python train.py --num_hidden_layers=11 --balance_loss=0.00151 --lr_router=0.000534 --head_dim=64 --tie_word_embeddings=false --optimizer="adamw" --decay_fraction=0.915 --dataset="wikipedia_en"
Below are experts of layer 6 (counted from 0) of a mixture-of-experts language model. Rows are named gate (a neuron's input weights, with its number), up (a neuron's input weights, with its number), down (a neuron's output weights, with its number) and show model dimensions 0-127. Each number is 128 + 32 x the weight over its row's rms, rounded and kept within 0 to 255.
Before each expert's rows: "comes before" lists some tokens at least twice as common just after its tokens as in all text. This comes from a sample of Wikipedia text that the model never trained on. Tokens count by the router's weight.

# expert 3
comes before: "|", "-", "=", "\n\n", " The", "The"
gate1 [159  99 136 158  97 148 141 117 118 134 201 181 174 164  78 108 125 117 121 106 162 112  86  86  65 103 115 114 111 149 104 135  90 140 119 135  98  31 127 121 151  79 139 143 150 107 115 136 105 171  88 108 118  68 198 133 125  95 132 146  76 153 116  78 138 128 128  86 118 154 107 119 134 123 165 158  93 154 124  87 144 140 154 116 139  79 151 105 131 127 120  93 154  75 131  98 128 109 141  81 159  97 180 148 170 177 133 167 144 110  86 103 132 169 165 129 128 106 109 204 168  99  96 211  94 174 133  64]
up1 [116 151 106 119 121  94 148 118 107 188 166 136 156 132 122 121 131 192 160 114 119 117 130  69 175 109 139 111 177 126 186  84 123 100 152  89  94 118 158 112 151 176 123 119  97 180 147 108 118 101 125 128 106 146 110 162  71  88 129  98 172 132  70 132  47 126 152 144 100 126 201 137 178 118 120 152 172 146 124 180 117 125 195 146 105 165 208 147  75 153 141 160 154 164 113 124 106  49 103 160 104  77 113 138 136 182  95 141  96 115 110 109  79 129 101 116 159 100 109  65  94 116 137 138 126 146 181 152]
down1 [ 99  79  86 121 118  72 140 100 151 187 155 145 152 110 128 183  91 135 144 101 156 138 124 148  85 164 122  89 139 105 145 144 105  58 147 148 104 133  54 137  80 112 124 167 133 112 141 138 196  85 144 110 183 125 160 124 103 112 120 153 110 143  92 177 111 129 132 177 124 123 130 153  94  86 114 137 187 150 157 131 124  82 135 123  88 161 195 115 120 112  90 129 119 126 156 137 111 191 126  94 161 168 129 111  68 102 117 164 131 119 209 141 155 108 131 188 129 114  89 165  65 147 177 156  80 118 207 158]
gate2 [114 164 132 142 108  90 115 148 130 165 135 113 179  90 108 109 141 109 143  95  91 125  68 103 104 170 122  93 177  89 145 101  98  74 132  89 127  79 108 205  88 166  69 154 135 144 173 103 133 119 122 149 162  93 127 108 100  71 105 135  74 179 104  94 154 103  98 119 101  72 138  96 128  88 154 171  76 184  75  78  93 133 114 153 159 127 132 190 193 139 155 136 132 138 135 137 117 155 153 112  98 131 100 211 106 175 150  99 187 126  81 113 125 161 153 117 129 151  87 149 138 112  78 157 104  92 127 130]
up2 [132 110 101 128 131 128 181 135 163 130 151 101 128  59  89 132 126 123 184 151 154  87 141 148 131 109 149 146 135 117 100 100 192 158  93 101 146 128  90 115 180 144 100 191 105  85 122  43  90 110 162 155 129 118 149 119 129 106 161 119  95 164  89 106  91 117 173 140  96  89 121 189 170 135  58  95 115 146  99  79 115 193  91 155 141  90 176 125  98 117 106 174 104 102  94 137 129 113  84 137 116 121 103 142  92 136 125  85 145 147 133 147  47  74  67  84 162 109  52 139 131 146 124 116 166  90 132 158]
down2 [140 105 150 144 115 135 136 115 138  89 141 176 149  64 133 128 162 170  79  81 133 104  80  91 158 135 133  63 145 186 151 131 130 128 126 186  75  69 110 163 130 108 176  48 151 133  81  94 163 122 108 101  77 145 115 114 141 175 132  66  92 144 176 124 144 151 143 199 138 165 148  79 115 180 123 127 156  75 125 117 142 163 172  93 143 157 190 122 194 129 146 101  96 169 141 162  89  83 141  88 137 117 189  86 164 107 110 123 108 159 149 117 161  81 100 119 120 134 143 117 111 105 138 117 155 127 168 118]
gate3 [125 114 130  82 109  49 128 100 163 130 173 132 109 110 169 154 132 132 175 116 124 108 153 114 148  87 105 161 113 152  63  97 128 160  51  84 133  71 103 161 123 145  94 176 126 154 152 144 160 151 134 136 109 122 110 152 119 108 104 120  92 134 141 141 125 129 145 112  98 161  79 102  58 141 109 145 190 111 179 146 106  61 118 163 156  59 119 117 135 108 147 186 109 164 156 122 140 122  75 188  67 137 114 142 134  99 130  99 169 139 121  99 197 129 121 126 134  93 168 144 183  66 127  61 168 161  87 105]
up3 [144 127 136 153 103  82 112 115 134 164  79 147 130  96 149 141  68 116 139 130 131  94 168 149 126 211 115 129 111 167 133 109  78 145 105  82 122 109 146  88 106  92 115 152 116  94 143 141  87  49 120 151 118 129 113 156  94 194 135 167 163 132  85  51 145 117  97 108 164 108 157 125 134  85 135  82 147 100 101 122 163 124 109  95 182 139  37 104 129 125 191 145  78  51  67 168 132 140 169 167  87 138 114 115 143 157 134 118 173 128 133 140 131 105 121 128 106 129 136 131  95 184 118  91 188  65 143 152]
down3 [110 142 138 114 152 118 123 112 128 176 146 124 112 148 196 150  94 113 134 102 155 112 121 125  99 112 139 133 115  96  98 104 161 118  83  77 147 130 117  97 153 153  84 144 172 111 121 127 123 100  64 105 120 187  83 103 145 117 159 114  87 134 189 136  58  95 133 215 133 114  98 116  51 119 127 160 124 116 154 127 129  63 177  84  97  89 136  79 101  89 112 200 139 123 133 111 121 123 164 194 139 117 160 130 100 143 144 135 124 189 182 169 155 136 120 103 196 111 164 129 122 166 116 171 219 134  86 123]
gate4 [ 51  65  82 108  95 141 114  47  91  74  95 136 124 139 122 108 104  64 155 188  59 137 129 145 150 112 156 200 100 171 104 107 104 130 101 133 173 142 117 121 148 166  75 199 144 128 121 160 182  87 131 127 102  90 131  83 143  70 124 174  87 105 125 106 148 168  91 149 122 144 140 120 130 128 123 117 155 147  92 100 135 154  91 163 132 154 122  97 111  94 108 120  76  86 164 129 141 125 124 140 140 165  93 116 164 128 147 136  68 116 106 165 121 103 119  80  41 115 137 132 102 111 106 193 123 134 120 100]
up4 [114  94 183 102  90 157  75 107  81 129  73 148  95 112 119 103 116 159 119 161  95 134 111  89 120 111 139 139 109 127 115  89 105 130  81 182 146 162 141 108 207 152  74 162 181 104 157 132 151 117 150 144  94 109 120 128 170  63 214 174 146 135  72  77  96 176 104 156 123 129 118 163 142 136  99 120 149 108 119 126 110 102  96 139 149 166 128  84 117 111  87  78  59 145 171 150 111 123 193 134 139 113 136 112 138 171 166 103  45 147 113 139  95  91 125 104  75 124 147 129  87 113 144 121 106 167 186 102]
down4 [116 102 151 111 114 120 106 110 122 138  95 135 133 104 138 133  92 142 152 121 129 121 109 128 122 118 111 127 122 144 125  91 129 134 116 123 130 133 148 149 137 177  78 127 142 111 138 142 119 122 136 132  92 108 138 109 130 110 144 117 138 118 138 117 110 137 125 255 120 116 131 148 109 158 124 127 132 121 118  93 132 115 117 132 130 123 107 136 136 102 141 111 126 137 143 122 132 112 110 130 131 133 136 125 124 117 109 109 106 123 124 126 131 136 141 117 126 124 113 135 131 146 117 119 127 118 147 110]
gate5 [ 76  52 121 130  97 110  63 103 135 134  88 141 139 140 130  98 104 126 120 187  69 131 149 122 166 103 138 120  98 117  64 124 144 116  84 191 168 142 111 133 138 132  69 168 154 111 135 171 196  78 102 139 125 133 158  81 146  79 156 166  92 104  96  74 133 113 127 162  67 170 118 108 146 115 126  88 127 145 100 107 143 147  52 163 117 143 161  94 135  97 103 102  89 133 157 132 100 157 150 156 149 165 145  77 148 158 160 130  57 127  66  98 127 102 112 146  78 147 124 123 101  51 110 157 109 140 130  83]
up5 [ 81  83 117  86  85 135  89  71 103 107  75 129  82 150 114 110  85 120 149 177  99 136 170 153 120  98 150 151 107 117  80 127 147 110  65 167 176 159  91 144 138 159  53 186 112  88 105 169 183 115 135 145  78 151 122  86 147  72 139 157 105  94 107 101 154 137 129 189  82 169 133 109 152  78  94  99 156  99 103 133 189 135  78 139 125 116 126 129 136 114  79  87 128  98 163 144 133 180 136 172 160 116 137 112 137 186 169 139  69 162  95 125 109  82 109 142  73 153 123 109  96  83 109 152 111 125 120 135]
down5 [137 124 128 117 111 145 120 103 122 113 104 114 115 120 135 131 127 131 141 131 103 145 131 121 139 109 139 137 121 121 115 105 151 125 102 152 143 131 113 146 147 125 139 142 111 117 121 134 141 121 120 132 144 145 120 121 134 138 137 137 116 114 120 128 132 125 118 255 108 144 140 110 151 127 111 121 122 120 130 136 119 143 118 156 122 118 130 116 150 124 113 161 123 125 125 122 117 157 135 174 123 123 122 124 127 136 161 133 123 144  98 112 120 115 125 132 124 135 133  84 127 104 118 129 125 116 108 102]
gate6 [ 86 153 146 142 135 132 131 107 158 162 106 121  81 159 155  69 112 106 154 131 100 118 101 172 149 117  77 154 109 162 109 121 128 140 100 180 146 132 108 133 173  77 123  99 181 145 145 149 123 103  79 180 100  96  98 119 119 136 150 138 131 187 121 104 161  99 137 127  86 150 124  71 106 117 163 145 159 148 100 102 157 123 158 162 144 140 147  94  84  60  72 176  81 192 139 141 111 147 107 179 139 201  95  92 151 137 134 160 123  74 103 153 126  61 139  95 171 167 145 121 135 150 118 184  46 109  89  58]
up6 [148 147 129 168 148 170 141 113  74 185  88 156 170 117 139  89 128 147 130 125 151 161 110 168 108 130 128 151 127 103 123 109 167 142 103  94  91 127 137 146  93 166 124 151 148 100 118 101 152 124 144  95 100 127 143  87  96 110 118 115  56 141 187 141 179 122 148 119  88 161 133 118 138 142 137 114 167 161 139 181 127 124 143 136 143 115 161 130 123 124  96  97  90 115  94 140 111 123  94  75  54 189 115 186 136  47 138 135 155 159 151  87  91   8  94 105 113 109  78 159  55 140 196  98 113 182 150 114]
down6 [167 126 214  96 115 139 128 160 143 162 143 127 135  79  64 133 153 145 164  95 131 143 115 102 130 174  94 145 119 148 150 128 170 111 134  85 229 131 143  99 101 190 144 166 135  98 129  90 108 123  70 180 137  82 144 160  90 115 105 155 153 102 143 105  96  56  92  50 162 132 167 123 100  59 135  69 107 129 125 146 165 105 135  97 172  85 148 148  98  84 133 118 102 123 104  88  79 102 154 135 127 120  94  91 140 179 105  90 124 118 106 157 116 137 148  94 145 116 125 172 171 140  80 126 132  91 102 169]
gate7 [117 103 154 122 141 150 164 125  65 112 117  75 165 116 116  63 121 195  95 148 138  95 143 141  85 160 128 115 106 148 118 185 144 119 159 141 153 141 102 167 105 124 140 133 148 123 121 105 128 174 112 112 107  78 142  51 164  73  89 119 142 151 132  63 101 158 163 108 108 155 210 144 133 142 125 197 105 207  99  73  98  85 177 159 160 168 117 120 131  90 126 134 110 163 131 139 144 134  98 148  94 152  97 153 148 166 137 131  61  82  66 117 140  96 148 139 105 123 103 117 173  73 112 197 139 134 118  96]
up7 [146 153 139 136 101 198 144 124 142 116  92 152 139 126 122  99  93 145 136 150 115 163 114 132 152  96 180 135 131  87 120  86 135 156 157  93 135 133  70 173  79 101  74 128 173 127  51  87 157 110 115 119 152 162 158  53 151  89 122 140 148  71 136 125 186 170 174 126  75 130 107  72 111  79 141 110  78 129  60 121 105 123 165 136 167 117  95 142 166 144 145 143 163 148 170  97 133 168 128 156 171  88 132 128 118 121 192 121 189 153  79 161  65  87 105 169 130 176 144 138 159 107 145 148 144 126  80  95]
down7 [ 71 116 121 120 156 146 174 148 144  91 108 193 135  80 107 144 141 102 116 185  85 130 145 101 180 177  89 113 127 113  51 164 160 136 165 152 152  98 123 130 185  93 176 138 178 116 136  92 163 120 155 166 132 130  73 125  65 142  74 129 140 115 148 130 193 188 110  72  88  92  70 105  91 117 110  79 135 163 105 142  73 160 123 163 111  96 140 121 154 149 126 117  63 126  71 161 142 158 102 102 193 120 155 106 171 114  87 140 119 116 137 172 122 124 139  94 182 114 162 134 130 136 118 141 121 177 140 145]
gate8 [123 135 107 161  72 107 140 140 178 166 144 178  67 117 114 104 156  87 137 185 169 145 124 133 133 145  78 146 147 121 128 148 166 120 118 199  92 115 124 149 126  71  88 135 123 191 209 166 124 172 128 116  72 116 172  82  91 103 154 125  50 180  95 132 176 157 135 106  74 144 127 134 115 118 102 131 195 140 108  98 119 154 127 155 147  98 152  92 111 144 173 117 151 101 172 109  61 106 121 120 150 139 140 167 120 137 137 105 130  92 132 161 176 110 135 135 180 166 154 187  99 102 190 129  91 140 133  86]
up8 [111 125  84  90 117 152 156 111  49 163 125 112 106  85  88 123 169 130 171  84  84 209 109  72 116  91 141 137 192 130 134 100 145 120 131 106 123 131 111 116 108 101 125 141 116 140 107 180 121  85 120 228 163 140  78 153 128  70 171  86 117 138 116 136  91 144  98 146 173 150 106 187 172  88 115 127 146 145 154 146 100 100 156 146 100 137 120 117 162 162  94  51 145 104 160 126 125 120 135 128 170 131 137 104  86 116 150  69 110 128 133 100 117 121  49  58  91 113 159 114 177 144 154 162 126 164 125 103]
down8 [140 115 161 118 133  74 122 163  96 178 152 174 125 176 116 178 125 195 110 115 168 136 151 110  76 150  97 127 120 209 165  99 142  97 133 112 136 109 149 106 209 132 170  93 127 122 131 157 107 129 127 121 131 154 154 108 112  71 127 137 161 154 181 159  96 103 157  95  87 119  75 126 107  86  90 179 152 155 128 164  89 101 125  94 140 112 157  94 115 133 153 109 180  93  95 101 170 128 167 196 130  99  66 128 161 115 120 127 160 135 111 171 144  92 155 196 148 159 114 153 156  80 139 125 131 191  57  97]
gate9 [140 110 119 171  99 124 123  60 122 163 178 180 215 118 122 140 160 109 127 147 115  62  74 133 110  77 171 134  50 134 158 147 108 147  60 113 130 105  83 128  97 112 131 132 101 191 120 123 142 118 124 138 125 110 115 128  81  78 128 100 123 125 113 108 194 131 103 101 140  59 111 107  53 114 115 130 121 135 158  87 115 153  82 190 137 130 119 102 132 161 124 139  77 131 179  77 107 120 110 137 129  70  95 131 156 118 109 159  88 176 116 135 106 161 140 132 146 147  85 166 183 142  88 201 120 161 123 103]
up9 [126 105  89 150 165 144 140  87 152  98 125 163 141 147 100 144 173  64 112 115 146  99 102 163 116 109 132 115 161 105 138 189 113  86 134 139 125 116  47 162 157 104 196 156  78  77  64 156  48 185 161 117  65 140 173 135 124 129 114 155 148 129 126  99 154 111  97 113 163 151 133 142 165 136 180  72 141 127 117 194 102 146 164 121 106 122 119 109 114 118 149 102 111 140 153  89 173 183 140 112 146 176 129 140 112 125 123 146 127 147 152 125 158 205 188 147 101 154 117  96 116 110 124 211 171  74 119 149]
down9 [160  77 112 101 154 165 160 143 192 150 103 133 126 115  95 120 148 126 152 111 188 142 162 183 101 193 130 133 160 170 133 105 105 110 170  97 114 140 102 137 145 166  98 110  79 127 118 154 124 124 123 141 126 137 108 103 152 163 104 168 108 121 145 129  97 121 116   6 173 155 186 191 128 140 114 174 119 106  99 122 121 116 158  79 122 160 150 154 176 118 113 121 186 128  88 118 157 172  82 129  72 207 119 167 170 176 157 118 204 128 147 139 136 106 135 164  80 115  93 131 115 143 139 153 134 156  69 150]
gate10 [103 146 139 180 158 121 154 121 193 148 135 106 131 162 106 173 150 146 209 161 125 105 114 107 159 110  94  60  99 131 214 101 134 146 114  66 154 112 134  82 198 119 108 121 143 131 132 140 103 134 120 111 142  99 140 161  59 132 117 124  82 195  69 128  94 173 191  97 181 162 114  86  98 100 105 110 167 171  90 100 138 158 139 103 167 114 196  93 133 210  84 133 114 123 127 122 139 126 152 114 145 123 122 146 123  87 145 152 131  88 128 155 124 193 155 115 111 147 116 125  86  90  93 118 112 158 102 105]
up10 [127 138  99 137 177 113  82 148  89 136 144 165 128  83  80 154 166 124 159 121 132 161 159 181  99  92 103 110  47  95 165 153  94 137 136 155  61 145 129 149 198 108 127 175 113 104  53 119 136 124 164 112 189 142  90 124  99 104 105 118 131 144 150 145  61 125 187 136 173 139  87  83 101  79  79 136 119 155 157 137 155 133 101  89 120 161  98 102 131 155 143 128 159 142 140 151 153 181 135 118 123 196  87 168 147 129 111 162 111 156 128  77 183 174 157 165 155 168 120 167 127 112  93  96  98 177 125  95]
down10 [164 142 113 169 138 114  82 128 122  92 105 125 167 177 126  77 117 141 109 152 151 186 182 134 111 109 144 109 113 123 171 108 130 115 213 217 108 125 150 166 109 162 139 130 142 196 109 117 132 113 118  78 122 157 152 133 156 125 117 106 119  92 173 108 220 114 113 127 132  97 125 163 176 160 137 106 142 141  47 107 150  37 154 147 182 107  91 134 133  91 191 128 148  94 107 137 109 175 100 128 109 148 118 145 119 165 110 146 118 121  79 123 151 151 116 120 132 167 174  97 105 117 178 170 158 180 176  99]
gate11 [ 73 108 156 174 153  87 113 204 136 153 120 134 165 126 153 177 136 136 101 119 147 139  89 133 146  92 133 115 147 102  86 127 135 140 163 136 128  78 120 150 134  88  98 128 109 134 150 146  63  93 115 157  99 110 141 154 119  89 130 128 109 104 131 159 115 154 104 124 112 138 220 118 146 215 118 108 112 158  40 106  92 125 129 159 149 121 158 161 125 125 174 101 157 174 142 110  87 119 158 141  81 179 164 113 109 120 132  95  91 127 128  68 201  77 127 176  84  97 129 193  80  59 135 128  75 166 125 122]
up11 [155 142 130  98  91  72 115 162 128 105 197 175 104  98 109 131 104 120 154 132 146 111 116 149  98 156  88  58 205 181 168 119 101 122 132  96 144 103 134 125 137  88 154  89 122 114 167 181 120 140 125 142 199  95  95 158  68 131 105  69 144 149 104  95 137 100 114 118 143 122 124 173 100 124  78 195 189 135 134 119 129 121 120 139 104 155 113 123  90 131 137 133 110 138 101 171 141  96 130 102 117 162 117 124  68  80  79 114 104 110 154  96 157 129  67 100 172  73 167 141 171 134 147  67 203 105 176  97]
down11 [ 89 142 185 112 132 127 161 121 151 114 111 134 160 140 117 162 164  99 112 147 173 130 119 151 145 123 133 166 132 118 147  94 122 106 102 150 129  90 161 104 176 161 123 154 150 191 136 113 142 137 164 138  91 130 166 179 148  74 116 178 113 147 139 111  85 174 157 185  91 107 109 104 119 132 166 173 152 123 144 119  74 140  91 124 189  67 127 104 100  62 206  91 127  94 122 138 134  96 131  39 111 222  86 157 129 183 123 122 118 188 104 107 134 113 144  73 117 128  76 159  66 131 146 138 142 149 116 172]
gate12 [146 140 121 175 119 124 117  69 150 151 164  58 175 162 104 112  79 107 112 166 155 163  99  89 104 151 134  98 126 167 146  93 149 196 105 110 119 110  71 141 144  82  97 108 117 179 124 156 150 137 132 156 140 120 146 136  89 128 128  43  48 175 106  74 197 196 121  90 137 138 176 118 147  74 195 126 113 105  92 114 100  79 114 152 158 107 179  83 127 146  86 108 104 142 128  91 103  96  90 133 116 132 124  69 161 161 140 144 146 128 104 152 152 128  79 117 130  91  82 167 146 122 139 151 114 155 138 104]
up12 [163 158  79  64 116  77 150 157 128 114 142 135  97 138 149 105 128 130 128 128 180 123 197 132 180 133 126 112 130 139 147  82 128  85 126 149  51 122 181 167 159 113  35 114 133 136 144 128 110 113 169 148 106 141  48 169  73 137 157 113 151 199  95 161 127 112 132 128  89 163 175 116 133 127 143 132 130 128 180  73 148 124 141 116  88  77 131  94 133 183 151 108 103  91  87 119  93 142 137 127 112  90  64 103 130 107  87  60 102 145 119  81  76 171 150 109 136 147 140 141 139  91 154  65 105 101 135 131]
down12 [175  74 106 120  71 178 126 111 115 160 205 122 150 167  85 139 142 110 122 141 161 118 101  78 130 128 108 155 134  69 135  61  62 133 151 109 137 149 138  86 103 143 124 110 127  92 166 146 136  95  93 162 150  88 126  84  97 163 155 121  91 169 156 139 124 129 133 163  92 107 114 166  81 100 121 153 101 143 104 101 174 192  97 118 123 121 205 118 156 120 145  97  98 140  78 118  91 131  99 150 107 158 136 113 122 101  36 133 199 125  87 138 175 172 132 103 154 141 108 172 162 159  74 155 124 133 177 158]
gate13 [ 72 124 128 117 128  60 101  87 165 135 119 122 146 153 152 133  69 128 128 188 129  84 174 150 169 134 146 173  87 193 132 127  91  75 118 129 165 125 134 116 177  38  98 158 237 129 157 134 147 113 143 138 105 133 147 100  76 168  82 161  88 165 151 178 153 103 122  82 143 154 110 109 135 114  72 133 128 117  90 142 186 155 106 123 164 102 134  84 136 116 143 130 117  67 165 131 126 123 144 130 121 154  56  98 130 117 102 136 131 114  91 186 172 101 160 107 148 130 124 119  78 124 151 115 150 121 113  72]
up13 [ 80 173 138 116 136  71 130 106 134 104 152 117 102 231 145 115 143 103 160 110 154 141 158 154 151  78 150 157 102 125 155 138 170  90  67 164 114 146  87 116 124 107  90 111 143 146 152 176  83 131 131  54 141 134 130 145 112 107  98 138 138 149 148 109  79 119 118 136 109 183  46 128 174 136 112 120 128 135 137  60 126 179 106 116 170 129  92 146 131 109 162 144 150 152 103 132 127 182 116  82 118 151 115 150 221 108  80 155 144 115 107  96  91 129 161 140 125 131 178 176 146 162  94 121  78 184 101  57]
down13 [101  99  85  77 161 153  95 194 147 109 182  96 110 148 156 146 157  91 189 119 154 164  62 112 125 132 176 174 137  84 140 129 126 108 181 143 124 166 186 142 152 157  91 101  63 120  89 111 122 131 132 154 100 149 168  81 155 146 158 113 125 145  72  90 144 122 143 147 173  75 158 150 111 154 137  99 157 122 140  68 166 121 181 137  69 141  96 111 124 174  95 136 171 132 116 154 119 147  76 109 108 166 108 131 134 124 106 116  91 199  64  83 170 118 129  79  91 180  98 147 122 123 147 141  92 173 137 129]
gate14 [146  68  96 199 159  71 123  97 145 203 120 128 131 104 163 111 197 139 129 107 116  81 161 150 151  91 146 143 188 156 162 159 167 101  87 118 134  85 166 143 121  79  76 153 135 170 118 132 125 139 106  65 195 125 128 130 132 165 114 118 145 139 125 105  97 118 119 106 102 153 185  69  99 173 134 104 134 136 150 124 104 127 136 115 170 102 174  84 146 118 216  90  98  98 129 108 126 146 152 124 153 167 111 115 176 131 119 132 109  63 110 107 187 169 121  90 151 155 110 159  86 120 126  56  85 136 111 141]
up14 [156 179 109 174 179 171  48 109 124 130 154 156  84 137 118 155 180 133 147 108 128 148 189 166 150  72 112 127 150 128 138 124 109 152 118 175 144 141  46 165 151 189  94  81 111 137  85 193 173 147 139 141 126 191 124  76 138 112  71 151 121 148 149 100  87 149 154 117 138 121  92 136  71 153 136 125 110 148 133 115  99 136  55 101 175 108 158 114 132 140 202  90 108  96 102 152 105 175 115 148  91 118 123 119 161 154 140  74 167 147 113 125 156 113 110 117 108 183 116 122 111 125 183 123 121  76  84  98]
down14 [145 169 140  46 107 168 125  93 175  73  97 126 106 112 151 132 126 123 117  96 153 102 158 101 169 115 164 111 143 192  90 208  96  92 165 149 148  66 108 152 128 171 152 154  98  90 126 126 147 117 115  98 107  69 151 125 123 177 143 131 108 160 131 147 146  66 143 171 129 104 130 133 117  89 104 141 127 117 125 131 123 163 145 111 151  93  52  95 124 149 152  97 177 128 128 158 135 115 159 134 105 154  95 143 122  75  13 142 158 142 107 117 133  93 169  75 123 151 103  61 117 100  79  85 134 178 117 105]
gate15 [115 109 128 170 208 158 115 113 105 185 100 161 132 185 129 182 100  95 155 183 131  99  77 108 150 104 152 157 154 112 105 123 122 165  68 110 158  96  68 154 145 127  96 152 156 123 127 116 107 125 151 157 177 114 179 100 130 140  52 149 183 131 146 102 129 144  99 100 118 130 137 106 113  91  99 138 115 169  96  32 101  82 143 105 118 130 148 136 154 102  84 172 171 117 159 146 181  72 102 145 134 149  89 114 164 166 113 142  44  86  75 167 173 156 175 122 122 140 115 146 137 112 131 109 122 105  98 129]
up15 [124 107  88 149 102  95 100 138 162 186 140  76 102 149 185 104 110  97 134 107 136 112 147 106  96 137 127  74 153 136 103 126 162 140 141  92 126 156  80 136 123  56  79 107 121 169 195 126 121 111 180 113  66  94 138 176 138 110 124  72 155 144 123 114  72 126 146 141 161 118 195 141 123 163  96  46 156 122 169 144 149 111 131 190  85 148 111  94 157  99 134 139 132 169 123 229 123  86 134 134 183 112  74 139 118 144  71 131 166 132 101 105 107 139  95  77 112 121 153 132 169 132  89 155 103 111 137 167]
down15 [157 176 108 133 138 109 117 132  86 119 107  80 114 132  90 159 113 128 129 114 137 150 120 140  99 107  71 119  78 168  86 148 152 110 148 147 182 123  85 100 150  56 137 129  97  98 114 104 114 159  99  85 151 101 174 136 128 137 118 161 228 153 120 142 125 147  75  74 145 116  80  26 114 114 137 117 174 127 119  94 140 125 132 108 149 108 100 115 112 160 148 127 156  95 125 156 130 141 117  86  82 177 109 142 132 136 133 131 121 226  94  83  64  63 176  92  78 178  95  89 114  99  93 112 149 118 124 129]
gate16 [ 69 119 114  93 131  65  78 102 149 112 152 143 118 209 139 146 129  88 138 123 133 175 119 128 171 110 142 194 106 136 139 109 161 168 124 165 120 139 101 123 142  98  53 130 160 127 125 178 128 125  94 161  73 146 125 101 143 127 126 125  71 150 113 140 173 118  97 118 131 141 125  99 157 163  61  68  96 173  50  96 122 141  67 115 158 101 174  86 119 143 156  82 126  95 123  84 112 168  69 145 121 137 108  65 158 106 123 124 161 168 131 170 124  50 159 112 120 140 143 151 164  96 143 177 119 121  80 100]
up16 [128 107  92 147 153 104  97 173 114  89 162 104 129 184 199 112 152  85 144 115 160 152 145 143 151 125  99 111 138 163 159 114 129 157  81 177 119 151  30 103  82 148 148 114 146 116 116 174 100  94  45 131 151  85 104  99  94  94 171 124  84 165 162 136 117  79  90 117 132 121 123 109 192 178 113 146 179 136 145  81 166 140  96 121 145 132 145 106  86  84 156 138 157 165 112 164 102 105  86 111 111 158 104 103  81 111  96 197  98 143 129 134 115 101  93 108 120 125 133 136 125 125 100 169 148 157 145 226]
down16 [ 73 118 150  78 161 155 144 147 144 122 167 144 122 125 150 113 111  63  84 145  17 113 157 146 121 128 128 107 123 161 140 120 119 130 139 130 144 132 120 147 121 113  60 141 136 144 155 129 119 163 146 110 137 159  53  68 138 144  88 146 154 113 158 135  74  93  77  89 105 104  67 109 161 100 125  93 128 207 130 132  65 106 147 124 117  93 113 203 106 139 123 147 151 110  94  92 121  63 117 114  98 156 129 114 140 102 101 104 154 120 199 136 124 191 173 108 187  88 130 105  90  70 130 166 122 132  83 143]
gate17 [151 155 139 122 138 105 122 134 186 145  83 140 145  91 118 153 107 140 126 142  98 125  51 126 152  66 182 134 213 126 105 136  96 156 122  85 128  83 154 140  95  32 102 157 110 112 123  72 171 115 138 118 137  82 192 171 118 102 105  30 116 166 100 161  93 180 180 113  80 139 157 116 174 108 103 163  78 117 107 125 152 157 163 138 121 145 109  81 118 121 137 121 142 123 150 120 113 115 155 127  79  74  81 146 126  97 122 172 145 120 104 137 153  49 100 155 121 121 135 146 139 111 151 161 139  80 100 131]
up17 [ 60 130 123 192  47 148 126 156 135 115 105 124 152  88 106  95 136 114 132 118 163 141 126 152  82  98 155 143 132 109 118 188 114 145 116 123 186 122 166 149 120 113 164 169  75 109 146 125 115 130 178  37 171 139  93 151 146 156 146 122 139 202 136 184 159 115 119 138 138 107 112 129 108 149  92 113  76 171 131 103 120 183  65 120 141 124 147  90 124 129 112 189 152 144  92  87 116 147 114 110 144 170  41 142 123 145 137  78 103 150  71 130 187 115 112 140 117 181 155 123 170 125  86 121  67  89 105 108]
down17 [ 96 109 134 139 175 141 121  98 132 117 107 122 148 193 158 116 168 114 139 155 156  90 119 135 132 131 149 110 135  92 121 102 172  93 162 137  90 170 121 180 161 151  77 164 130 148 120 162 158 112 148 193 128 110 136 127 135 127 146  84  66 129  69  81  83 131 172 126 146 114 155  97 125  69 154 138 136 135 152 144  69 129 215  86 130 109 104 144 157 161 128  82  48 113 119  84 167 137 156 118 137 140  73 185 107 135 109 170 155 106  90 140 124  68 170 105  78 146 126  75 113 169  98 117 179 180  74 165]
gate18 [127  92 132 116 107 138 126  91 168 156 145 150 122 155 129 172 160 123 141  82  60 108 165 113  65 174 144 176 121 154 173 138  85 116 146 103 165 123 177 166 149 119  69 121 166 119 114 152  93 152 167 114 145  86  78  91 117 108 127 123  66 104 140  92 137 155 144 133  87 145  84  95 137 134  73 131 110 151 211  95 122 110 147 172 168 163 124 101  78 107 108 152 163 128 138 155 106 125 127  78 112 143 141 176 101  90 103  76 135  90  78 134 121 124 128  96 120 104 128 200 151  55 183 123  98 157  70  70]
up18 [ 59  78 144 102 145  69  85 151  77  79 149 153 119 154 148 144 116 110 137  70 138 149 128 142 157 120 121 125 186 120 141 132 103 205 131 104 109 122 156 132 158  94 212  95 148 102  79 130 143 161 139 164 160 153 149 157  99 151 126 126 136  69 147 164 121 132 151 102 212  92 151 125 155 155 137 127 175 120 132 115 135 119 123 153 126 130  84  89 152 133  69 135 141 166 101 125 159  99 159 101 148 168 126 136  94 152  91 201  95 115 124 133 181 113 121 134  78 110 159 115 160 166 129 112 121 249 160 109]
down18 [ 75 158 106  93 117  94 133 184  75 130 149 168  75 119 160 107 155 137 161 132  96 134 120 151 126 149 129  40 207 128 153 103  56 120 120 179  67 116 116 168  79  85 144  96 135 113  98 139 158 162 116 205 145 125 160 179 110 103 118  99 110 132 127 111 139 102 181 224 157 134 141 161 135 161 128  92  91 163 123 127 145 155 101 113 109 114 141 103 123 119 156  88 112 155 156 143  95 118 171 153  77 160  87 136 133  67 134 149  77 162 124 110 125 148 120  86 115 168 155  86 178  99 126  82 137 111 104 132]